python train.py --d_expert=256 --moe_layers=[5, 6, 7, 8, 9, 10, 11, 12, 13, 14, 15] --router_score="sigmoid" --normalize_top_k=true --init_std_router=0.00642 --norm_eps=1e-06 --optimizer="soap_variant" --beta1=0.95 --batch_tokens=65536 --seq_len=1024
Below are experts of layer 12 (counted from 0) of a mixture-of-experts language model. Rows are named router (the router's row for the expert), up (a neuron's input weights, with its number) and show model dimensions 0-255. Each number is 128 + 32 x the weight over its row's rms, rounded and kept within 0 to 255.
After each expert's rows: "mostly gets" lists some tokens that are sent to it at least half of the time. This comes from a sample of Wikipedia text that the model never trained on.

# expert 24
router [120 112 129 102  85 107 127  99  77  92 114  85  95  91 113  93  95 156 104 117 119 119 158 196 142 142 142 114 127 132 126 141 103 113 128  60 101 146 156 145  58 131 113 125 146 148 179 124 193 173 136 122 165 116 128 103 133 175 139 216 120 106 191 140 131 184 109 122 118 132 128 207 155 155  91 123 134  91 129 119 120 178 119 124 141  47 116 170  50 109 115 176 146  69 159 154 175 171 134 155 130 143 159 136 151 122 129  98  60 150 176 104 127 148 130 131 121 159  95 105 104 144 150 113 159 130  89 202 150 137 108 107 142 159 195 109 199 125 120 102 143 180 105 161 162  82 164 150 125 153  92  49  72 101 111  98 114 136 108 117 105  59 102 125 117 193 121 160 148  86 143 165 168 152 158 156  65 105 110 108 103 137 152 137 125 170 107 121 109 140  91  80 142 149 123 170 129 176 136  99 114 142 138 127 156  90 160 133 160 149 201 124 103 175 135 116 173 158 160 185 138 133 134 101  96 145 144 128 100  96 100 143  75 160 180 118  97 124 128 140 104 149 133 161 161 117  93 123  93 124 169 113 123 194  74 110]
up0 [117  77 126 164 148  68 199 163 139 102 107  82 120 157 123 164 155 147 153 158  92 136 109 133  91 107 109 130 124 131 110  62 166  51 101  88 150 139 118 132 145 177 171 118 128 144 177 124 147 114 167 196  99 136  92 134 125 125  55  97 119 128 106  82 103  91 187 113 100 157 162 142 111 101 176 106 121  98 145 134 110 127 137 114 167 127 177 173 191 137 124 153  99 147 114 177 137 128 128 122 162  79 119 151  37 106 106 172 135 118  91 131 123 129 121  85 191  89 109 125 138 180 135 149 118 150 128 147 181 108 101 225 176 162 184  87  86 112 114 126 156  59 131 113 122 109 189 110 110 178 135 164 121  94 101 156 156  63 191 125 106  65 151 138 145 108 173 133  95  72 137 114 164 119  88 128 153 166 153 118 137 145 106 118 127  71  77 131 138 130  77 114 108 130  82 158 198 118 120  83  96 122 146 163 105 163 136 169 129 126 135  96 116 178 102  97 145 130 100  96 178 137 142 145 153 141 139 169 114 130 178 169  39  92 126 123 133  90 192 156  56  95 162 196 146 136 164 154 113 156 139 129 142 150 123 123]
mostly gets: ";", ", and", "|", ");", " of", "\" |"

# expert 7
router [109 116 137 176 159 143 116 100 126  64 174  94 148 118 170 159  94 136 147 132 132 138 134 179 131  76  99 129 124 139 164 120 108 102 137 175  82 102 162 110  88 176 127 139 102 164 125 137 120 109  77 128  86 127 157 135 131 211  71 137 135  85 154 129 115 154 125 114  66 162 102 130 180 176 153 160 178 122 135 149 172 110  94  87  69 119  76 178 141  40 164  72 129  78 178 153 168 139 196 217 110 115 113  98  93  98 138 154 183  79 129  49 183 121 129 137 151 130 108 140 153 101 110 116 108 107 173 144 111 124 117  89 111 159 165 141 162 153  83 117  89 142 172  94 171  80 144 133 152  78 172 133  93 114 134 134 178 143  97 149 151  86 122 162 135 163 119 204 190 136 127 155 149 133 144 121 150 124 100 150 115 124 120 138 112 104  63 143  95 150 134 131 156 152 125 205  63 111  86 143 123 152 165 147 133 112 138 106 140 127 144  77 156 156 137 123 197 152 114 181 151 142 133 150 157  91  90 184 202 132 142 157 108 139 128 123 116 103 134  98 139 222 103 138 176 178 118 114 155 108 140 100 191 177 153 176]
up0 [ 90 101 101 118 164 133  96  30 141 135  60 111  74 109 173 125 148 130 100 138  99  97 114 152 141 146 154  96  80 136 187 152 131 203 131 132 146 118  86 106 128 183  48 131  89 113 151 148 183 167  60  58 130 111 172  85 131  60  88 116  96 159  87 127 140 169 161 117 144 185 184 154 109 180 132 102 148 128 185 176 165 135 147 128 144  64 130 142  96 171 109 142 127  94 109 145 184  99  37 148 117 155 100  91 132 143 109 176 127 118  83 128 115 126  90 127 158 116 165  90 104 118  91 123 156 138 165 103 105 125 132 123 143 121 132 155 122 129  83 151 114 111 113 156 112 146 156 114 158  59 124 137 136 152  88 106 132  96 124 103  48 162  93 165  98 100 139 150 165 117 105 140 127 179 125 139 135 115 216 121 133 159  89 162 113  96 159 105 163 139 116 141  70 141 114 183 109 137  50 155 162 153 137 154 178  35 140  93 149 168 196 152  61 135 135  87 120 163 151 158 134 136 127 113 167 131 102  97 137 162 138 148 101  98  98 159 156  95 111 174 112 147 139 107  91 112 124 101 145 150 142  67 138 111 177 131]
mostly gets: " back", " played", " lead", " held", " found", " him"

# expert 8
router [165 137 172 162 126 119 183 141 148 110 143 131 124 108 104  78 142 119 147 120 142 182 144 204 129  69 177 173 148 105 186 143  97 122 119 153 212 128 133 139 134  59 106 139 133 191 184 130 147 146  80 148 151 107 153 112 112 169 139  92 112 115 144 171 114 111 148 114 121 127 119 195 162 166  91 158 160  75 107 129  95 146 145 172  98 133 134 158  96 126 192  13  70 131 146 143 153 163 132 144  55 145 170  81 146 118 109 153 112 176 148 119 202 123 134  75  86 144 119 133 140  65  64 151 137 109 140 179  96 187  97  82 159 216 110 103 124 153 113 100  70 148  92 151 154  88 155 104  81 102 105  91 140 128 121  98 126 145 144 201 128 139 121 181 141  84 106 151 127 111 147 104 101 112 107 117 109 108 132 141 113  67 122 136  99 178 123 159 154 135 117  83 100 124 185 145 149 128 140 126 143 144 165  95 131  83 171 138 120 145 141 127 117 135 111 128 167 116 132 167 113 121 148 129 121 120 150  75 143 142 148 150 110  73 152  89 103 134 151 122 149  91 124 169 161 146 100 132 135 113 161 148 142 136 131 161]
up0 [163 140 123 153 126 100 122  76 159 116 190  68 150 113 153  67 187 165 101 136 131 146 133 121 140  86 199 140 126 144 163 127 135  80 215 107 113 148 130 163 106 155 130  80  64 136  89 139  79 122 124 149 157 119 134  93 143 147  75 163 101 120 139 163  98 147 109 108 152 159 101 158 109 141 146 137  84 117 142 119 125 134 103 123  82 184 122 113 169 125 164   9 109 147 183 140 104 103  85  82  68 152 135 104  50 206 143 135 116 165 165 187 177 155 180 117 110 111 148 129 117 131 185 104 132 129 171  81 120 120 101 110 143 149 145 165 108 129 190  99 122 197  94 162 112 128  82 165  92 166 118 113  83 128 141 112 115 141 119 105 139 140  93 175 178 132 116 137 172 169 135 138 116 106 171 130 110 120 121 166 104 103 143 113 199 164 158 111  80 122 159 139 107 114 137 146 178 165 142 130 180 155 172  69 138 115 150 154 192 108  94 134 109  98  99  65 109 158 148 134 157 154  99 156 132 162 191 128  91 111 141 135 147 133  69 123 139 128 143 131 143 159  97  43 172 128 163 119 123 121  92 140 142 161  89 107]
mostly gets: " was", " is", " In", " were", " to be", " are"

# expert 29
router [135 128  87 116 120 167 102 128 119 105 136 119 114 117 167 106  99  87  99 146 131 161 147 162  62  88  97 131  98 133 160 170 101 108 142 136  94 171 126 171 119 118 121 102 144  93 145 170  96  75 144 154 135 154 109 120  95 139 142 207 150 166 164 140 131 154 183 159 100 122 166 164 204 175 137 139 110  89  96 126 112 109 131 141  41 174  63 144 131 128 105 129  77 122 126 139 136 174 115 165 148 148  96  81 166 139 117  98 142  82 126  63 185  79  75 122  97 123 168 110 133 131 158 138 132 120 140 152 136 188 114 128 186 109 101 177 145 207  85 154 117 144  76 179 113 108 130 120  95 114 201 151  52 150 115  69  84 164 120 104 154 116 144 201 158 149 183 217 181  31 161 128 116 124 115 108 164 155 105  76 150 111 172 147 134 131 144 132 126 169 142 127 127 150 112 103  64 154  86 100 115  64 142 113 116 106 152 153 134 131 134 149  95 175 105 123 105 156 108 212 147 110 133 141 114 112 132 175 111  88 117 138 112 150  97 106 151 145 153 155  77 132 142 106 169 153  91 160  99 157 131 140 189 153 110 122]
up0 [102 114 142 142 102 148 118  98 131  99 122 116  75 121 122 121 134  96 105 165  78 136  60 141 112 112 192 138 159 118 164 139 140 126 183 152 117 164  91 144 162 136  98 137  54 127 133 159 152 102 102  95 124 177 111  65  90 135 169 166 125 205 101  92  95 119 161 109 147 165 138 167  86 106 137 117 120 164 200 130  62  95  86  92 152 142 132 129 141 143 129 129 108 163 151  64 147 173  94 175 110 101  83 149 121 113 108  85  96  74  91 118  90 108 183  98 122 155 149 130 162 131 124 138 149 134 151 127 164 115 162 167 112 109 105  97 113  77  59  98 120 131 109 144  83 103 109 136 123 125 135  79  74 145 113 122 112 160 152 149  89 123 127 162 132 175 174  97 157 176 151 163  91  93  80 142 124  76 100 178 142 107 147 147  96 135 114 153 191 142 139 138  85 143 132  21 174 154 196 138 132 124  93  75 210 120 139 186 141 123 135  89 149 118 164 159 113 178  76 123 147 121 121 121  45 168 143 157 121 108 103 146 150 106  70 118  67  71 131 169 130 154 144  45 151 157  70 188 164 121 142 139  86 123 175 136]
mostly gets: " London", " City", " New York", " United", " Town", " Chicago"

# expert 19
router [115 172  70 123 138  95  84 135 151 174 160 135  92 154 171 141  73  81 132 128 105 133 124 142 102 178  96 134  77  76 225  84  98 186 122 190  97 118 169 109  92 228  48  97 165 160 100 136 122 117 115  99 112 148 137 176 186 159 157  55 133 104 158 131  94 113 128 100 108 125 114 150 185 135 168  99 104  84  86  98 139  99  70 145  81 155  99 182  70 139 106  66 132  98 128 128 140 132 167 104 101 151 127 114 135 139 119 179 139 122  97 155 153  53 133  87  99 133 132 118 146 145 109 121 203 133 122 136  82 103 144  43 148 112 134 175 115 153  64 120 142 119 128 141 144 118 163 148 157 110 122 109 143 107 176  35  88 134  78 137 177 182 123 163 109  80 131 112 150 103 175 165  70 131  83  98 126 188 104 173 113 116  70 167 102 174 158 131 127 161 132 116 133 195 157  89 158 115 140 133 137 116 157  32 120 153 101 115 112 119 173  87 125 130 113 125 119 128 163 131 125 121  63  60  96 134 188 139 148 116 136 177 176 134 134 133 115  63 140 131 157  85 150 170 138  99 148 154 155 116 121 123  96 100 136  84]
up1 [148 142 144  84 143 109 108 136 107 126 143 172  70  88 125 150 126 183  81 136  46 115 125 113 149 139 101 133 159 118 117 126 131 125  97 159 144  54 161  68 106  83  63 136 151 125 176 132 105  90 157 131 163  84 107 129 230 136 125  98 148 176 136 146 111 127  75 139 114 148 161 132  88 128 103  99 130 214 162 120  89 110 151 107 139 136 152 201  93 116  95 113  95 106 118 131 136  72 115 150 136 197 130 102 109 115  53  89 134 165 109 156  91 103 159 177 151 160 148 178 108 144 128 145 108 150 115 147 131 164 137 139 137 111 118 153 134 137 116 132 130 139 139 128 138 159 160  54 138  66 110 139 106 140 130 115 154 115 137 150 122 109 115 168 113 164 152 119 185 154 143 118 178 159 120 156  93 161 157 136  80 129 108 182 220 131 121  87 155 115 165  98 112 116 161  67 136  99 114 107  81  67 139 129 110  99 135 149 133 177  93 125  81 131 128 110 148 225  97  75 108 107 146 125 144 134 129 185 120 147 119 136 185  69  78 114 130 118 114 140 105 153 118 136  85 110 141 126 129  99 142 148 118  97 156 121]
mostly gets: "′", " (age ", "- Coordinates: ", "°", "°N ", " July "

# expert 20
router [140 124 103  99  84 140 106 133 168 151  84 112 110 119 120 161  88  99 136 130 197 127 153 141 116 149 131 128 127 120 149 112 131 186 174 101 113 156 101  97  94 135  89  83 137 156 174 111 147  73 165 126  97 106 157 193 193 112  92  96 154  53 187 140 106 117 186 101 162 161 121 140 113 156 145  93 159  83  75  83 141 110 128 114  50 147  66 171 138 150 123 113 157  62 150 188 149 146 120 159  89 100 114  82 168 145 110 121 148  55 154 114 152 100 148 101  94 129 135  86 141 112 145  91 127 119 125 156 108 112 119 122 137 144 142 132 126 125 129  82 145 134 161 125 154  98 196 138 143  97 215 165 126  77 149  54  96 173 133 159 125 108 129 159 117 205 108 175 138  57 131 178 131 137 107 145 107 118 109 143  84 135 142 163 127 149  50 182 112 106  79 121 120 165 171 179  75 148  99 159 114 110 151 127 157 115 139 148 174 160 159 100 104 183 116  88 170 177  93 197 172  96 128 161 152  89 133 121 151 118 114 114 184 148 118  76 117 139 105 105 100  88 145 139 149 163  95 165 134 138 171 158 129 174 146 103]
up0 [126  95 120 109 116 141 134 166 146 111  75 171 112 108 129  93 148 155 107  84  81 140 118 155 143  87 132  72  88 142 132 101 195 163 178 102  92 100 125 164  95  91 101 129 134  95 180 103 146 123 109 123 136 188 162 143 118 220 106 123 140 105 199 147 150 174 120 154 157 126 215 156 109 113 123 137 125 144 115  60 157 125 142 115 131 120 149 171 128 178  88 196 127 131 171 151 130 138 182 121 146 147  94  89 134 126 125 153 111  96 158 119 142 175  87 175 116  99 166 142 140  93 103 152 180 185  79  98  82 173  99 100 173 157  99 184 104 148  56 150 176 140 103 153 135  80 103 148 157 112 141 159 162 108 177 142  63  63 125 153 131 114 168 147 104 153 110 121 150 138  76 148 100  94 138  97 165 166  71 133 107 199  95 115 159 120  75 102 160 102 110 150 127 157 126 151  85 117 182 103 102 135 165 132 185 133 156 114 183 125  51 147 118 152 185 112 138 139 112  77 122 131 143 141 170 180 156  49 104 133 135 127 139 126 162 101 129 120 157 135 102 142 125  88 129  92 142 155 145 150 164 183 162 158 141 153]
mostly gets: " development", " these", " These", " education", " information", "Scientific classification"

# expert 22
router [107 141 208 152 132  69 180 156 135 143 122  97 167 143 120 132 136 142 104  98  90 118 162 159  98 152  86 119 102 119 115 142 126 100 173 140  94 138  54 122 170 133 161  97 109 163 116 246  96 109  95 158 155 174 116 160 136 127  89 104 114  99  46  89 106 147 135 127  92 116 114  88 126 154 128 139 127 129 135 105  85 112 104  62 160 118 106 150 143 133 108 137 137  86 151 145 155 148 151 130 157 141 154 149 128 133 147 147 140 137 187 167  76 117 148 105 157 152 135 138 202  67 114 127  78 148 129 170 117 129 163 190 138 176  82  87 122 145  81 138  94 130 102 122 173  97 199 170 123 107 117 109 164 115 150 135  86 115 163 117 210 124 140 142 131 174 144 152 110  95  79 173  88 112 120 138 132 127 104  93 139 169 163 166 215 151 119  77  90 117  76 101 137 143  85  75 122 130  95 117  67 176  95 164 155 144 173 159  75 158 192  73 130 140 122 125 128 114 102 123 161 130 162 138 120 101  95 153 150 140 154 175 102 141 113 145  98  67 134 116 102 128 130 204 110 136 137 175 162 178 167 148 180 129  77 129]
up1 [195 126 168 135 131 121 112 137 146 106  73 165 144 139 110 123 139  84 127 118  93 170  98 121 150 149  59 115  94  62 112 109 117 149 129 111 125  80 125  75  73 173 133 135 104 194 129 134  88 123 162  61 110 174 112 126 118 153 151 118 165  95 128 100 117  61  58 182 126 118  85 115 162 114 145 110  85 176 159 130 105  82 156 175 170 145 113 109 104 129 192 127 179 106 129 162  88 195 118 131 152 101 104 152 114 120 102 146 115 162 147 197 146  79 122 103 148  80  74  77  98 106 162 154 207 124  88 125  94 156 170 148 126 136 101 132  65 145  96 157 125 105 179 127 107 123 115  99 129  96  97  85 147 122 155  91 143 214 116 153  83  97 161 115  48 131 138 138 147 177  95 116 132 119 104  64  83  78 151 103 116  81  89  97 117 151 125 163 101  91 121 107 177 134 108  94 120 135  73 138 167 157 209 163  88  89  61 150 158 168 132 100 118 131 126  93 171 158 100 118  92 140 149 124 123 176 143 102 101 109 106 126 156 101  95 107 145 148  99 115 206 125 155 184 125 122  91 125 132 122 132 122 178 102  75 162]
mostly gets: " $", " on ", "% | ", "On ", " / (", " |  | "

# expert 1
router [149 175 138  95  72  82  82 174 129 128 129  88 140 118  82 134 118 129 145 174  90 148 120 121  90  72 166 162 143 143 195 150 141 139 126 105  81  77 120 115 144 134 137  71 102 144 178 137 132 114 132 164 132 147 177  85 101 184 143 155 117 156 134  96 130 224  83 121  55 174 162 127 126 132 139 102 118 160 143 107 141 101 190 113 154 149 124 190 179 158 125 114 125 122 202 139 108 200 236 171  65 154 174 101 144 159  58 136 196 113 165 126  97  95  74  88 115  76 114 138 143 127 117  75 110 137 128 133 197 117 135 118 141 156 110  66 201 110 141 195 148 147 192 130 148 124 148 155 189 114 155  95 104 144  88 106  61 122 195 157 165 119 113 179 120 149 174 172 112 118 132 127 175 152 153 104 122 160  95 162 103 141 176 100  77 155  61 113 154 132 141 111 156 114  93  92 108 127 113 183 101 166 114 134 157  56 167 158  96 197 145 163 154 100 141 153 115 175 103  93 137 102 130 121 102  77 159 123 111 146 105 118 113 109 127 190 129 111 116 114 113 169  97 116 138  84 217 133  93 124 113 165  71  81 122 129]
up1 [143 116 125 146 164 128  95 133 174 121 133 122  83 107 108  91 126 108 129 107  96 143 109 141  80 160 119  94 133 144 126 121 131 137  86 176  39 122 127 131 146  88 151 154 179 103  80 143 113  91 134 146 127 130 147  93  84 105 172 175 137 103 108 159 124 162 125  90 138 120 111 121  85 138 120 100 109 142 157  86 148  81 148  78 108 103  51 162  50 170  95  97  71  87 147 123 128 159  81 104 146 151 152 127  97 120  97  97 147  59 175 104 118  94 140 123  59 173  97  87 154 137  86 200 115 131 147 100  66 110  78 124 109  87 157 161 147 144 131  99 127  83 103  67 149 135 163 125 144 147  94 101 116 211 159 167 125 126 110 145 143 172 204 141 127 226 178  95 138 172  94 115 141  73 163 113 131 164 153 151 150 117 132  98 111 122 133 153 131 120 106 129  63 134 130  98 141 173 125 163 138 125 155 119 124  86 110 154 153 138 175 143 187 181 180 139 154 119 141 179 148 126 105 118  54 138  78 204 101 159 123 151 150 130 132 114 112 139 176 120 114 149 151 129 118  53 141 216  72 128 132 105  89 110 164 169]
mostly gets: "ing.", "\".", " took", ").", "ation.", "ers."

# expert 27
router [125 129 149 145 124 118 110 125  50 115 102  68 173  70 116  97  63 138 111 128 103 162 127 164 105 117 164 130 131 121 113 123  75  55 192 142 176 152 144  76 115 172  97 120 133 135 105 142 109 145 104 126 106 115 125 142 136 155 168 229 133  55 137  88 166 180 122 204 171 141 102 165 113 142 131  60 219 124  20 128 134 105 156 124  45 171  23 121  94 100 153 133 100 122 170 207 125 141 166 106  99 171 159  95 127 181 101 145 110 107 149  64 148 111 110 119 108 104 176 102 129 139 127  65 217 142 152 143 119  92  93 120 152 160 133 103 183  78 111  84 167 132 154 120 142 110 136 100 121 101 141 115 127 118 178  87 125 175 141 118 107 104 144 175  93 113 158 109 102  46 178 117 135 154 142  56  94 115 130 163 128  94 181 124 149 168  69 154  95 114  96 111 193 120 124 175  97 188 119  96 134 169  98 137 163 171 155  91 140 124 108 103 157 187  93 117 170 139 102 174 131 132 149  96 128 156 154 153  94 157 116  95 139 165 149  97 154 114 111  97 153 116 172 123 148 155  96 137 164 130 134 159 134 137 137 157]
up0 [117 124  94 110 113 178 116 134 114 134  71 181 113 109 119 138 109 110 178  62 152 140  98 139  98 168 140 101 120 100 117 109  95 103 141 193 102  64 130 132 143 115 128 128 115 194 132 123  93 113 145 102 134  67  52 103 123 118 136 150 129 133  90 143 202 113 165 113 160 121 114 148  98 179  53 123 179 124  89 211 146 157 104 140 124 133 137 129 108 166 153 124 116 160 160 154 171 127 127 169  91 130 174  85 114 123 112 144 124 162 136 102 141 132 140 142 127 154  76 127 128 136  76 101 135 162  91 145  96  93 177  86 188 120  74 147 127  55 140  94 119 127 119 150 182 197 153 137 116 112  59 134 167 125 117 128  60 119  85 180 106 104  87 136 150 157  38 171 154 145 126 164 106 171 123 118 139 182 105 100  80 108 134 136 152 138  88 150 124 118 156  98 111 107 108 122  98 107  49  94  95 132 135  90  72  93 137  96 175 147 147 141 116 124 114 110 123 152 144 112 116 140  67 169 122 151  88 114  73  92  88  72 170 167 122 130 153  42  71 126  79 110 182 160  98 117 148 184 130 195 119 129 116  83 111 135]
mostly gets: " After", " before", " began", " while", " during", " until"

# expert 12
router [178 193 131 133 136  99 171 134 131 162 151 120  90 108 103 149 118 172 135  97 142 160 164 162 120  95 142  70 116 167 157 121 132 123 168  64 204 175 172 138  50 109 101 139 120 139 113 124  97 138  77 166 138 150 209 140 180 166  74 130 152  72 148 121 113 115 143 152  85 148 170 136  75 139 195 143 118 134 111 101 121 157 112 149  87 149 114  99  95 112 129 112  74 131 133 174 160 197 114 169 124 116 167  52 123 111 118 193 123 116 154 135 163  49 113 134 111 163 143 116 126 109 131  93 168 199 141 161 114 139 145 114 128 115 104 178 103 102 139 104 167 131 116 195 145  64 224 178 114  89 193 190 150 154  98  86 103 138 126 135 142 120 105 186 119 191 118 170 128 106 127 197 136 162 106 172  64 176 118 136 142  99 107 156 112 117  59 176  99 161  93 122 165 190 125 162  89 137 169 172  99  70 158 119 141 115 154 111 115 124 147  64 122 168 148  98 132 136 171 154 169 123 138 118 100 119 125 105 100 130 126 107 107 131  71 126  88 132 155 125  83 135 169 102 132 164 129 120 132 113 144 133 125  62  75 145]
up0 [154 127 113 104  71 110  84  87  95 165  76 149 110 114 135 124 147 153 132 124 161 122 124 102 236 160 154 116 172 126 156 157 120 207  93 201 104 117 118 125 140 116  90  79 178 115 150  77 163 162 146 110 108 102 189  94 125 122 132 179 118 142 130 105 225 136 193 109 149 108 129 116 172 152 141 134 157 119 107  89 124  87 166 102 150  77 160 151 117 135 111 132 113 137 107  95 108 133  76 141  94 135 111  91 123 156 141 120  82  63 117 142  94 143 160 143 103  93 137 125 150 160 197 132  96 143 160 103 101 166  99 158 131 125  94 154 109 114 100  88 138 116 140 161 100 141 152 188 163 174 130 124 109 122 161 149 119 166 112 185 162  94  18 117 122 112  97 123 104  99 119 133  91  82 102 165 106 125  87 125  89 106 133 105 150 178 127 119 147  82  69  89 124 118 139 115 115 166 124 101  84  84 120 148 164  83 191  55  74 145 108 101  94 147 147 169 140 145  98 175 181 143  89 135 128 105 103 129 105 164 150 121 202 127 129  90 111 146  92  73 144 138 120 129 155  83  72 110  81 146  65 122 194 207 101 103]
mostly gets: " in a", ", a", " their", " is a", " that the", " its"

# expert 0
router [134 107 112 158 146 128 123 209 154 141 106 115 103  91  76  71 132 122 121 106 111 143  99 162 140 132 176 126 137 127  76 200 133 153 139  89 120 127 110 116 117 147 157  56 139 161 164 200 111 142 112 140  87 136 167  86 152 115  70 146 108 182  77 134 122 122 117 156 104  93 114 133 132 120  89 180 164  82 129 105  85 106  70 120  87  66 170 170  98  92 128 153 127   4 143 191 137  74 184  83 105 154 145  98 132 166  92  94 117 115 145 106 129 127 139 148 120 102 171 194 171 169 115 149 158  91 129 133 150 146 133 133 160 135 110 142  96 125 158  83  79 152 130 177  96 127 140 172 158 108 164 104 114 105 120 106 108 125 146 159 135 142 123 110 215 155 142 119 130  79  78  97 174 139 139 104 182 138 171 126 111  90 164 144 129  76 111 132 130 132 162 109  99 176 102 152  45 137 174 122  93 121 150 111 141 161 137 110 140 123 209  52 136 141  93 113 159 113 152 150 136 118 134 130 113  91 136  71 198 155 109 118 134 143 122 152 186 134 129 132 191 108 125 155 123 141 138 177 141 102 204  91 190 170  91 127]
up0 [141 157  96 153 156  81 137 127  90 116 128 115 145  97 172 131 189 135 147 148 138 120  64  81 115  54 129 109 142 136  81  91  61 164 136 143 194 125 141 135 107 109 188 128 160 131 133 168 128 128 106 125 144 132 128 146 159  44 163 105 104 147 124  97 126 156 136 116 108 113 113 184  43 165 119 120 207  25  89  55 114 156 120 173 114 157 137 165 149 155 185 126 182 104 154 137 168 140 139  90 125 134  87 111  72 109 103 134 130 162 170 126 117 118 181  90 168 199 168 113 135  99 171 119 110 166 108 137 122  95 110 125 111  81 140 114 159 133 132 122 135 156 128 141  93 168  94 190 115  82 156 135 166 125 127 129  99  90 116 207 133 145 148  71 111 167 106 133  93 147 156 134 124 120 129  97 157 132 122 148 143  80 141 127 146 140 122  97 122 139 193 135 143 160  65  83 178 145 148 153 113 123 102  90 158 176 108  84 149  99 120 172 114 141 141 110 137 135 121 108 183 103 145  74 137 149 138 149 122 197 188 147 199 141 102 134  76 104 117 115  99  73 145 133 125 167 148 108 129 186 113  87 130 109 146 202]
mostly gets: "s.", ").", "\".", "ing.", "ed.", "es."

# expert 4
router [123  96 189 151 150 135 130 100  92 159 157 100 105 108  84 110 122 115 175 163 173 145 168 126 125 111  73 115  81 114 108 159 145 163 145 176 114 141  94 149 148 140 102 115 160 144 183 171 147 148 177 182 165 158 117  91 145 175  85 132 119  89 185 122  98 112 140 141 164 122 149 129 119 122  99  98 107 115  99 131 174 156 104  41 142 102 120 140 170 150 187 115 104 145 154 160 143 130 159 117 156  81 133 129 205 112 109 131 157 156 156 137 203 119 115 173 125 170 155  81 155 113 140  84 122  98  45 157 106 138 177  74 157 173 105 133  84 146 120 146 165 158 100 126 144 146 126 175 131 143 141 106 129  47 104  73 148  76 140 121 131  60 139 152 125  66 104  93 103 181 134 150 119 114  85 116  50 127  64 132 140 142 131 188  98 159 124 159  87 117  43  94 107 179 104  61 127 236 128 138 123  98 155 120 199 125 170 165 126 175 231 151 147 132 117 130 159 149 108 121 151 119  89 163 104 130  77 120 143 106 116 159 115 126 138 110 120 146  72 119  89  86 129 167 114 135 186 141 108 141 158 113 145 121 129  55]
up1 [170 171 127 145  77  84 109 116 143 108  72 174 111 162 112 125 147  93 105  91 112 193 170 151 149 226  77 106 109 169 129  59 129 166 148 139 134 100  60 147  96 116  90 103 116 176 187 119  52 112 102 161 133 141 154 121 107 177  98 102 122 152 140 145 131 162  80  85 160 173 154 111 117 139 172 169 133 108  89 127 138 136 109 130 150  83 102 169 185 159  90  82 132 157 165  96 141 126 165 101 108 145 112 127  95 133  59 101 171 146 193 120 101 117  93 115  78  92  76 140 112  96  65 116 104  85 108 123  91  98  98 128  82  91 148 121 149 153 145 104 191 171 154 168 131 103 147 137 170 158  91 166 161 121 203 161  96 160 128 150 103 146 110 110  97 142  92  88 126 125 142 147 145 186  82 100  85 157 150 156 124 108  90 158 184 169 104 130 100 126  98 124 156 164  90  94 122 157  95 114 128 107 107 139 177 100 173 133  87 143 135 153 130  91 138 111 112 167 136 128  79 135 127 114 169 102 100  80 153 100  78  67 105 127 115 104 145 133  96  90 137 117 143 138 161 154  66 112 173 101 114 116 172  74 140 119]
mostly gets: " S", " in ", " In ", " | S", ", S", "In "

# expert 5
router [ 97 121 158  77 147 113 109 165 171 174 125  93 117 111  97 143  53 105  75 178 108 158 114 141 144 180 111 137 160 157 199 109 106 117 142 136 106  93 187  87 135 197 109  74 199  89 117 121  95 124 132 174  95  95 137 109 123 148  99 123 121 125  93  98 108 141 194 164 113  80  88 182 147 175 112  78 179 123 117 124 120  96 131 217  70 144  90 122  23 164 159 163 104  80 125 112 156 111 148 184 129 114 155 101 160 135 109 122  75  81 178 149 146  85 102  99 121 114 172  65 144 130  98 122  99 134 115 163 129 180 142 143  96 147 110 139 150 136 133 144 108 120 187 154 152 136 128 161 114 134 144  91 110 125 165 126  88 122 119 172 165 105 158 160 114 131 168 137 150 100 172 172 176 164  82 126 136 178 149 148  96  50 126  83  93 119 152 135 116 162  99 112 152  95 107 167 138 180 105 138 113 169 129 100 127 131 126 124 129 135 160  55 136 123  84 110 177 143  76 138 185 121 123 149 138 110 138 104 124 105 156 151 149 114 131 161 151 164 144 121 113 165 129 131 159 125 153 108 199 158 167 105 189 148  52 135]
up0 [158 152 146  93 125 146 134  82 136 100  97 134 118 133 140 147 106 115 165 187  90 140 129 141 132 130 111 178 169 184 135 166 166 138 105 195 127  94 144  87  83 125 145 123 163 114 127 148  96 117  59 152 154 122 171 148 144  84 117  95 116 118  70  86 101  98 102 126  88 143 131 151  93 131 148  68 119 112 113 135  81 211  99 146 122 115 118  89 149 130 124 145 193 108 106 122 138 165 121 140  72 119 161  99  71 134 126 192 158 172 159 199 172 157 109 107 171 182 169  80 155 169  90 174 100 108 140 143 146 122 170 138 137 114  54 119 145 137 120 142 151 117 151 161 136 124  94 106  90 152 160 124  92 168 119 114 150  82 114 135 110  74 143 149  91  89 138 176 127 176 110 154 170 151 103  84 130 106 124 158 115 129 164 191  84 128 144 124 193 102 141 146 164  89  91 103 140 155 160  85 151 163  97 152 120 130 165 160 179  96  87 179 114 177 101 150 110 144 184 150 122 127 155 112 148  99 102 117 175  75 153 122 156 164  97 125 144  75  82  94 156 137 103  98 106 121 163 155 119 136 163 127 190 129  70 170]
mostly gets: "ing.", "ers.", "es.", "\".", "y.", "s."